Weights of a small mixture-of-experts language model, trained from scratch on English Wikipedia.
Experts: 48 experts in each of 9 layers, 2 picks a token, a softmax router.
Below are experts of layer 7 (counted from 0) of a mixture-of-experts language model. Rows are named router (the router's row for the expert), gate (a neuron's input weights, with its number), up (a neuron's input weights, with its number) and show model dimensions 352-383. Each number is 500 + 25 x the weight over its row's rms, rounded and kept within 0 to 999. Numbers have three digits each.
Before each expert's rows: "comes after" lists some tokens at least twice as common just before its tokens as in all text. This comes from a sample of Wikipedia text that the model never trained on. Tokens count by the router's weight.

# expert 19
comes after: " ", " (", "–", ".", ",", " $"
router:568523490489506500481517515474474466484510494472472501472508476511495475488504475534468476543508
gate0:525489559503497456501497483469490521477559526537482510454502519472461473461526490495457448506494
up0:513467524521461504477517480470485531507525529528492480496484478497471460504495502507484471488509
gate1:437523471468479567508429508500539484514504457499547507480531493467492473509536484503514512487489
up1:518546493507489515516511476462489487551489504503470498512500537456503506470510508498500487501502
gate2:479501469444515529507489515497525503516489481538506519513470517460487512503501545481484506469496
up2:518497490514540510481480530538450483530457487514520470508471512507524511501547516530473503508489
gate3:447475482511476462518491485487531526519496503503528494492510502516506516532544525469480449503493
up3:541539469512512506483534504534441464468517507470482500526491499484466487505510483517492508566493
gate4:480475480465477534512508482534532501512486469495508496497457500466527492502508462496471513486487
up4:467529490503493493502509488529479521541486517511505532516491493474511521501507512462522453488514
gate5:514568484507496500485545536543511545437545559523467466504522514515458482487504544507488489517510
up5:503470485498482551519505469534502460548483395492510490456470426487524485484498454493514526496483
gate6:496530471482475494505479454504506517506503467561507543488488490493517482455499491536505476462452
up6:461527499494494525510519548524525517489454490455565497498479523488522484520508489491545509491540
gate7:493484502527498507490506502498506540510517527537506523523523485508484494526487497521537520457502
up7:515486541508516489479489495443520542479479548560479507523528492512466496522494549459513527474465
gate8:486480537514485538488511498508498483531482504486545562502444504501474473519470544507500530464491
up8:527510516503479526502493472490484539479519514491519519527501528535496514472513527487512456483461
gate9:505490468523471507523488477490530516534504481509518519492477469477484519462526531516510454511482
up9:486468480480464516527497467502523521506473482484531514440497542504483511463520517462527529465479
gate10:480503454520495468479509505514521519506470522546499556509480484507476491515514481459503509483449
up10:539523510505461507493501511527495459482513506498480485507521445492523462523472477527476549515514
gate11:496506469493474488549488473516522474508524497484569518494520481511455505463515490503548506521440
up11:495482529493495510480503513516502539549481457472516477523500481491485479491567502496471517502455
gate12:520463521470512479510499531544491486504469496503512455511512483494477480458491462523468496545508
up12:493538462496500480492486472481476506500515469528483536545506502503498527500522515496528505475470
gate13:530520492528505530499479529434479469484482525506531500518512514500509502488508485509517530468535
up13:527498490486505463497513491535509545482545483550470537540498534497466515482506512486473429514463
gate14:514518544485490510474494515539513504530519505546465453475481495483472486468511507476502473493467
up14:503498466544490492491494487517514506462572505508496493539503429521482529507506511515521525515486
gate15:491504470500466522537466512500522434507464475489532485499497505507534466489547511503541475496507
up15:486501485448481495469491504510527486515479442529520451513480567506519506508552512513460489508529
gate16:517524501496530499462500500486494498506505506504486511473480510521455509491532517491481469502465
up16:512516474471488497454487494525492500511516469498461492493487479503501490476504534493467400482491
gate17:496507509493476528522520503539526520515445504492512519494494514483496482446522473489540500450521
up17:501489530506497488477498473504515467485506522454492416488515544513451521517525469493493476456514
gate18:498461497507531517557496475514522532505513496539515529488511462494479525471508515488552489507490
up18:498474509503520473452482475489519506518480508513483467544503526499504518494455544510496517467526
gate19:527514481481468516512471465496505480499495520507501515456506514464501499476485495498516557509484
up19:530496470522523531522504484475480451497492565487485520507477491509470491513463498527530514524499
gate20:499517465488526491525495518541525473489465482487499525477528487508515500520496464488475514502484
up20:483508453508472507491464527526532523499485482477516488543496488511496500479505483495513508526509
gate21:476577536504496462492500516500501509527478511510507539532486497498468502508522545490516576494488
up21:507527511485482502453520496514509520515472527488502515520497528506456524477507559513541510517464
gate22:447513489515495515519477484530470525510481470504509525537504527476510507484506460465502525475516
up22:473470501471447523492485515566479510491528500485488553472504477496469544471463462516471490470474
gate23:483496458484502525544467488507568506517514515471517488509489478480503505492534523529519501500523
up23:547459519509494466479505505474447469515481529528448460513502539490491523515480482510496526492488
gate24:471520495482519486502503541506545514516493473510510479547480508482462493480532451502534489472502
up24:517485507485456495507481545478504511478483489500521531538497540509472494509512474535492482500484
gate25:524499477482536499520493493466503503492557490514521537436504495498503543493517509522520512540447
up25:471527474487519473492517535476527499535505487482516475529481483517467483523486475512517466501491
gate26:479482482516499528540469494489503521500477478499516494546471501457500525488483520471530502463537
up26:502447539521518496483523476522479558531541521522505527494486485518465512528521486510462453489463
gate27:500506466504491478496503498538531486495473531494530506518475466500498542522537480508500494472471
up27:467538494501504506508504457453469440541484479482495529520486486495480510483460513491525534533471
gate28:494521547493545493466501512482488523489543535541527493544517498466502487513510488485528463499505
up28:444512482489492491516493516527532499507491483511532499449490484473505492469495460497525519461474
gate29:488502483459492503530513523488529533533488508543499466541482481464498506475516501460560479439527
up29:527527523481494492520510514492514470534497529550492500517501549460535489469499478515509517484519
gate30:511486480458507502536485492472490504498488487522539510472456475463511545483523494489543487491477
up30:488516474500494513556524498524496469548472495486466550517500508488503509480508564452491484487514
gate31:493474516494496491500491497490509526518485500544513506501479508468506515516489513476506479503508
up31:472480544530474493496515563520517517491514486522491536512487511505534471504456487490553475529475
gate32:516469502461476500534514486473481483521491509515525467543484531485492500522488469484529486482489
up32:478497500479508485528500477512468507536488488482486468504471452485498517504519526485481529465534
gate33:457482488505476520518505489487534510534489476516518528520493479507472496498466500488545481483494
up33:523510493487529496507522522508533534500512475499494527491479473479477517490527489461514526467503
gate34:564520539506482479484510515488504492493494490516486508501500502487468479462506531503509470493459
up34:554490497511503505477537511547496535539454445487433530468490528511483519523499476519501539480471
gate35:485521503527459502514493484470514493484500507485580468493461450490477495487508461490539520483495
up35:504490547513480515478542526468523495479486512513493516517509476532514467503519489523488527493493
gate36:463490452486482523522424464524509479537446461519503527550477512469479502487497518528502519477502
up36:488495499501502481506470500468446537484502473501501544454494491482520545501481489530498496488513
gate37:480497465459450530531483475497529502535501469511489502512464438464472534484514498481500508474489
up37:516494463501471524516477518520531520520527474526477540468494531504541524506470494505523517499502
gate38:478491523515499531489471508530481490481477487473484557495509461516511502515482516530488576491493
up38:490497507505503466492531542483509525487511562526562513498523523503534526500489469511473498487513
gate39:461479470474504554497442489542545509517473484535546492548492493476455515508492475493539513488508
up39:426492522473496484499498524509460480500456489453505540517506454501526494492508476492504482505502
gate40:520463537511512511508509542499490495529462477493463493525492472477508505468474470499461478488485
up40:508484487466485502554472489430507491493545508497563502475511500494463517520540503478538533491493
gate41:508530515495484520478490514494491524499511502522471493488476512488447481469474485500529478458538
up41:504488481507503433513477527530494532488525456525458517502494505493518531451514525491475425489446
gate42:487484504476477430495529496466517500497520488502491507476522503509481462535492448499527483515537
up42:519494556521522498483475514494474522475528542502504507529496541515507503503494513504502521491544
gate43:464474473491481516483475508487581534526483452530517491479495472454487509514524516466486537464490
up43:496488511507488481503498488470501440501521508488514488532461480508482464491502526520517493496530
gate44:523493512452485491558454533494520549493488502534582486548529485500510479475493491524486519507479
up44:497473534491506489473500517507504484465497506513515481533491520513501492472455490527472490531416
gate45:482519492513487473520465509541533537486496512537455501494498515518510518508567472480494498497470
up45:489523518504495462488510470499494487488525473560499487490501491504495482474476502486505425521499
gate46:500480493527484473490537512504490517493511488470513533484488539493542518497501441494451516485536
up46:483506508487479509510468470552496455527481479510525483512495459509491506526521536457485491501519
gate47:526529459475475530539469506497550503514497482526469530501499523494496506497520527482534488494466
up47:541493476490469508507490484513526522498533452565458509494500484523507494478506512520482435515479
gate48:490500501480470453511499482467531497491475458524494490481511528551499521473486491513504517493441
up48:473481519499488520503481527475479514481498499457521467498493508491504529491550533519472491479485
gate49:506505514510542487524513535529517550522516539526485533510505449490458496507521523474500470501450
up49:474483572499502449497506505489497493516496521499512521544513533504498473465513508492513475465529
gate50:523481534510488469489496505474478479505537462483487517470484533490479551494492556517525529491533
up50:462510471519496487504492451543511490522490468532513530446501517459508548504505455507478555533503
gate51:492492492475503534544495447525509454531505499514517509499467500508476478502520522477498582519436
up51:512503471514503512520514456478500432481517492481516473475472514499521499467542519481505564530524
gate52:471489500486517462509503509485499482517498519487515484492518531522483530515522493449477438485561
up52:526498495501495516504489491484515463484518493472475488514502454500467499461507506536476515503479
gate53:464472500494479500518460488489551524521496502525540519488479504495461501486462536500529542475473
up53:493500496493523472525486471561497505531489457565477493507467510509522534470535565500511481534478
gate54:492476465492485512543470497483512515536501498493501490510466466459465507511502509487518497476476
up54:487489461529507543507497495524495504526464486484437514482491511484514490507472518459468547474463
gate55:516505504493503490520509550532500459483512504487498503537498484490504499486479557491470485505488
up55:480517514506513459512535543482549482489507536482452490526531541500489514548491487488540444504512
gate56:468473478552530465502517507471519519531507476545485492523510494472480506518502493489518492508499
up56:476520490505486524511486468537491539512514509501520526528527441509514533488489505510481526479477
gate57:536459559470527521489520540549494500491473498526505514543512532495529498487467505532496511481469
up57:532547454523447491495518483514518559508506541531503477521505484506461488504458512477489453493496
gate58:476449486501519501507462451483515514510489501526494547503488508500516504536516468507493501501565
up58:517501465455503524498500517552533576513507509510477477526495529478465464430502485485531486491507
gate59:481482491509471499528455517488519498539481493515520540481486485504486525457503483487491504473451
up59:536455533517522470514503520491528493487547477477449497486515486541537509521482478529478503515439
gate60:467474495487471540525459521538508484506473526522546505494496522495503488530496492458495535466497
up60:536523493509499496523541527497501420476503490500516505468477568495489516533544539499484486518516
gate61:490525503510472528512501494558494482501451506482531522530515516483479484475516500518492513491500
up61:523511483534484503486550536515470459498473505483493495519506476512474472489485500538513497523477
gate62:461488499502504468510478516482531470470525573473553512514491473490507472491503593491538517503541
up62:502493475520521479522505502555526492458474536502455532504539517504485483504498528510533465496514
gate63:502485498489466552546495503499501472515511509482536538474520437491463481452436541512528465507475
up63:489512512481491462501521490529500525497490508521466500464471497482478495488508522515534506477497
gate64:502495521487497481471497511497501524511511493520498502524500523479469495453514535499513524489515
up64:478482471531478505517505495518523537486495483521488541494457493503464489515517527473487486508471
gate65:485493503455490529508484486556519496525512448484489495537490479489446516482482543486482507504486
up65:494489524480509500465463575477497524474537482531505501485528524527510512495486486501526470477534
gate66:490539484485504480493511511550467536496523439533462511478504535504520492486494516498498524482508
up66:506521544467484470484481474440531505488482533464501461492515483489489514505501511490491498489538
gate67:477474471497471535506495479487547500509518488543525548506475488480513535541490506488554533491494
up67:478514559534480487476501561454531532477533511547466492521547499504530507517500503489507457511482
gate68:501492476462493509525470490480504541482487489496532555506498527511490516468519528440513495486480
up68:481486508503486482506466523488473475508472459494508494542524516490497506557481503509520482476481
gate69:496463461454509501527479482495534521492473453514566493508474436466482499500506501471532477464504
up69:515488549507512445475457527500538541492495509556526476510506557485576511467475497465519490514488
gate70:466472476498492479488507505470573526522495481525512526487514465492463508507506476464485501507489
up70:489473467508541536519514487531541487509497469490490545495499522493507531487491478511556514496471
gate71:505502512508482513516471514517506506524499482489509499498480516491495495479511516509505449466512
up71:462491491522493474485476503488492502494489478532497494455492538476506522524525484474503522487517
gate72:467489478490507519522500454504499500524503480504507475492463490469482500533497459480521487459499
up72:482522527512499505483496505564484512492499505512490531551486550493514485538471509489525463507477
gate73:470484439471481503535467500533525515546474498526531506465460489482475522498506471458489528473493
up73:488504476493495538524508492471540447452497502480485526451514501514532505493509498461476531476527
gate74:449502457465513519523508481546506515530453494543520508485502542495500488484514497474540499442507
up74:514505514524510441473514468502494470484490486449552527492528484513498490531501538484471526498468
gate75:445473476454473479583500495487510474508492467493537469516506499486498521508481501480505466493496
up75:519489513527507509482465520482526471496477489487571474522528440535488478527504482512524462505516
gate76:488471509496452505502499521499494536527455468513500520543456540502459503511536464492498475471475
up76:556493485516455464452528529518440492487534487518492499527480526519486494508547505475441455527534
gate77:464462496478485488483476449525486500513511496494530492504473460502484492513545534510505494475445
up77:448468501474517520492512509501506461537513502489497492491502545516507521501517525487543441520486
gate78:518514505536519546492497517504510509528497479508492502486480482501510499523515480503498537497535
up78:504515541511509568491534552436489479494509528477528486513487503500521489502461486508455513479530
gate79:471496504502505554509494477472512488507461501539542527517480470516510497545497512472508536523515
up79:528516483518497547517488505492499473487516496461518500508495494463481493502496481486502494491521
gate80:498464465471517553546525508497515512554473470477481483514440523479486483479519513500538475477460
up80:463522495530545476478491543490510472498502535458498475496478521527523504507502492472502494521531
gate81:492504477511532510526534494536519490524481497514526528508526488484517528501498452499491531498453
up81:512510501506537467494503519483503466498495541501504469480527478535459479499506526513532537501485
gate82:475510520516524481492484513547471514562474520470460510506489543471482520505475560473501517497497
up82:520527508475507501513506552533529487490516489481459529509521518500482513464488456532505500499521
gate83:458521499498461515476460461495542514505485502528526500491464477519508526548529499502490477476523
up83:470465486509556486526457468454514498476498513472553465504494466487513515510461487473492563487516
gate84:502514480472462512544431437525522476513489477499521502518472517489496522465503530476474466500486
up84:551502525511526515505497509471489509446513535475524476518510445512433476525538477540514482535514
gate85:489497493459483523474492474543511514502471496495491460507488485522510514496502502494538489511522
up85:447509501509503502478526500448486505504481521478534506469509515526493510460460516491510492502516
gate86:513503496507488459500495507487497488478483562502475504464530539495489487485501507478501485517490
up86:504502477495503486497491463478532482497497459509529473514510497489480501564532536508526471490483
gate87:476521469445490483536503505542518486495514458530514508504529469483513500459495478495517508484483
up87:502522479505496467496519477456509504503503513533519534493523530525476525451519523532487505503494
gate88:483441502485484442523481493466504544490533476522520453490486478517514494460479524503524501500529
up88:497499497515475511533523532484513514528477496495526514583505509470516523492544491497545516480461
gate89:444524465445478520571460516517520473536492485466537482483445511467482514484542527465545493503502
up89:490478474515501515467486492463490489508496474542477524524477490511490488492506482507493482477484
gate90:484505488472482481540469442498514470510492529505492540480501514513518533505490494507514545486492
up90:483508518491536524477483480472472527535482464523484549517507493517473508468543514506560506472477
gate91:481503559491535460491476485489498515492510556506536484496531523504512519463500496453478459505513
up91:518506517487456536471520518497495487460489491532515508512521536488480519509491494482537488471533
gate92:487536481471512504507518514528498488441545520493475528572486504518524486442505481494520530510521
up92:482492501482498492517483496503507460480430517532503545480540481506503480546489457506501526486445
gate93:467488467509498554528430464483510517501465513475550507464497478469521522471529522501508469486540
up93:499436471501464517504460491493544519499503498469492513493534503518559497552482484542509506528519
gate94:511466513505466518524520489478471523488484470498468507485505523493477485497522492480461480486522
up94:500547508519468520505497472521512497496490512515438473481504527502523492502464563511450502532465
gate95:501483512506506554512521528436511532472520516529489532520473504480492500501511528514493459489463
up95:494480544525495535506476528431526493494497482520488500503477473484497498537512520520499513520518
gate96:484493449449470485519499516507536524516489450519501502467476538472499519494527483516521510477490
up96:520470508512491579461519496550505536467494533506489553581509482486504524501506509519497492474506
gate97:505472475477492494489466512529517502508473457506516504495491519485467488469516487485511481496504
up97:488514565501492503536484478498497512514551485525513516478497474514489499463432532525506531493471
gate98:474479481506500511529450499483493484453538450433461459448474502526499485493499522517482546515478
up98:506500467457493500498497527507461541466477492517446521508483469482494506497481478510512543506462
gate99:463472473483493515505466499518528499535496474509537488483468531492467540507533507474524492474484
up99:480516522512488500547524571511517511500456467471471508513456490470503508437453510528574510483511
gate100:474491501481499518526540460474533532509485472511487506535518444496520480497480485502522492516476
up100:472489489473494459520497501545501522501497498520456518498521494508521498506527515509497480500420
gate101:503482456470482491517479446472525538528511453548468541509489484490464507488515469495515452498438
up101:555521465487491492484483458502457503505474496528483456504488487486474489461526509500512486517496
gate102:507491531472522488525540514471506533517503469520501501495494546483513531501495440468517498451473
up102:504473476492540525523480515524516515461539499501520536455527485513465503562510556541471460511487
gate103:511499498512504510503518480518481503511505488534538501500516507487495517479518497496506481470500
up103:472483491511455509539516547473539502514464460491465514413478525496457459529500542528506534498497
gate104:485465466491496510528499502534507508529514410529498464524505499465497493513536485505512558510491
up104:500501464503496496477521511482470477469519521453457455511511491509511494490477467512504504515507
gate105:457486495487529508548498481528508501530511481510485525415473492471525526513496528498509543473470
up105:493541481532518510488501496542479463498506514535469509518516524493515492499498493480481503508495
gate106:523519442499486478536512484491514460548475521475493483534496480475508495442544473514495476525501
up106:468478537504478492528551492499501532508488518522505525525491539501527509509518529484512476497528
gate107:499525488501487495514478456517494469547481519496533512465474453495494477504497494463495510524525
up107:514494505482505474500522450532495495512564521488495513529519460516472488529498546495512511525492
gate108:489547507490528518511484453527522519501486476490528488497496497494456504491528537480489511471453
up108:493467507478513560505462480471500490493469488475544469539489461529472524530532494500544519481499
gate109:484471483472480500551468505500503502523477469509464512495462465485515513486498518476479534486522
up109:492526506486549511486474499491499535546510505478488492536506484448482494510501480470532508428463
gate110:496510480520506479495523522457506450480465531499521522506490548466480528529523514465479511498521
up110:521469485514492540522514502456519486485469503472509504511489517508500478550536482483514499489541
gate111:519467491503492505529499498456527480496497522513473461481459465471494506491481460466486481518483
up111:517494474533509450495531534454476433431496533483461452534517534488519482519463467495491466490524
gate112:488488471484521529506476501508511484491482545481530506488445481471477495548532518470526504471479
up112:537534498492497511469488432482504499499489465461517524515516486492505495489501509502502448522477
gate113:493525486492484514558473459494524523520486506543482518514463491498499517516542517493491546474509
up113:444486487455511520538487487541509503493502473474508514507465474501503474488512547467474467474528
gate114:496503506476475499525519488472506507499502531526485488466489453510507502449506475504504462508510
up114:523536524486501515496478549473524505477514485502492493476498485514507505479543495507488477496497
gate115:489507479519489521492472492480481464504486458534537460549491530486515506530525485488544530477532
up115:507508542491501483485481499484527492530497483497472487498526526509450509522480476486472513533492
gate116:462488469488494509511487478512515516505504480528476484471482515487493541491521482434536493475504
up116:501534496503510494460479476467520521454533493495482538502496537468482478477486528462509497474510
gate117:474460492486509540509496485521509502495495445501527504459494462486471501492523493500503549469463
up117:493469509508536505492548548523468491481469514482499530486510473524510514544470487523503513522455
gate118:491482462506502513479512459486474540515507512541485505503479491493492483517524497517503457492511
up118:480495459519493518514471474515510492543460514553514483451495484501476526497470503465537537492501
gate119:470418551522537526458508514488491509462506506501522528466471497525514513567500489514526467500487
up119:458483483489467507501506478479535518519477503534538526485497515498499490519504505469518496482485
gate120:510521531521514506497526553523534515463530474456543515483544513502500538496508494515518538491559
up120:501482429481485514494461475494507465545476450524474450488533489479515511487500467469517520492466
gate121:500523496502480432546495484499514503526495529490503529478506451503510480492515474469477462501484
up121:476490466508444425493536496486473481492466458490506440527518548496514506526498538505487483492516
gate122:455507465494494512530495475517526507497499506477503459535488491501459478500566505491483450476502
up122:510567501462463498465472482504507507478509507456444531513509457510520478511522521507526517501466
gate123:463525517473518526534498512497552547477472505488509538488489474498482515500490497487543539478503
up123:472524502500527479472506532533469498511464495505494520507538483517486518480465503471501487522485
gate124:485497485470523530521471450497537483512448444492468517519481494500510503490525494485498579492482
up124:500500462490498519520506477497498484514499474517470491533507473497493487493526505505476542503471
gate125:479510506500492469500505571502498568551463493525521498531494495490465532513478521479493514468444
up125:480536500519490520466533469475514506495509491521497476441499510506467466487499529525572500537493
gate126:469509507462528534526499532502510480535455530493506514506480473498515529496526501497517512503504
up126:486480483495428536507509533514529457490498492450484452485488481520467499494498445519492506487543
gate127:484470482508471544509472470514496514530478501521528520503474492485486530506541537481504513446541
up127:462490476512505516474467540476463488526463462492517520479518502492491492447441490506500544474525
gate128:511465523516484524498516485503499535495501517492490445497493544521489510524489482485496474473505
up128:537464459547524491517469512489535521514535511559470479486502515487542481515479476525474486484532
gate129:469483483500502546490487492524508499542468471488501502476476466465489493504511512501534517469483
up129:532548508516512501499514474467482500507502556493508514460475515506531499577498482517511446541468
gate130:498448483469517511531483493480537502533480487440512499481486501495488493473529524500511492471501
up130:484476489451495412493486499486487493474524478554426487485505517520509502479486508536513476500492
gate131:501518504528485497501487503492487467495489489487534490514456510483495504511475507470505454478506
up131:522531481495472465499510526517503468490488490520478431481490525474508462442513469501444479531524
gate132:443475474504505511498508506510539485496499488474495502500423501448485488464474471463505489463493
up132:488494512504468507504506510500521496476508491511542481541511442493450480417453513510502480495525
gate133:473488479477477500515497475538526506495502477545483485509508507459473506463510486489507469475467
up133:503513520521438500520527458544483494474512556501466497488484495518465488529509493486492488503528
gate134:508533492516494478515530546475487491464502567507491546512514516520527482495489489517472514519537
up134:493532504505510504470535541523510547476469565510448513506497500508541495475489448521481537498513
gate135:428500487486491518530505483495504530500490492489524496478442493506488514478486508484532496481526
up135:497460484491484474513491512513497549522498509539487489501497527491460527490462539536476518477479
gate136:468483473535472541498512510482543494525514517495460524541522485499504497498557502474486484487519
up136:480503474499483576527543509467555506544496500536458478536486471478451488498571496488506516516511
gate137:479521459485478465489512512538486484496454484490474514474513514498524497508533529503474506489452
up137:535518478520505482442518528506461488473497518464458501488505501508525500475503473514499471505506
gate138:510459496480529525544487484517530544522515523549532503493508472484475492489450553504497503448492
up138:493476497521494501464505491513508501526539507510496498424487499498496506492513549481502530504501
gate139:494508484483533483514477417506482481529484484483517521501501487531489470500486490487530536518518
up139:516491514520528462527489502516516518476515514538480516514537516502484496470503505497527449508438
gate140:474471469507492477516504522472517502502525441510498485507505490482483504495543523490517527497440
up140:480490473488483425505483491469481507502528470502487513513506488475536503477538525501488504502453
gate141:477495483490493532539479475504530544517490475520502501511500485459482537473539503487495509430514
up141:495476521466523475527492489527539556540515486518481488505529457496505541495490472483521494513503
gate142:504491460514480528573463471467524480501475466536496513511479517508505495455536468485489517468484
up142:524481506516529477518490518504448469467521504481494533519523502513522508498466437541480479513507
gate143:465486469468478489534461498518529463500488514482520519488508492492522496529547464504497510484509
up143:435522454510507519475473500476532508523491476539505478418505512484484529548488487469496481478501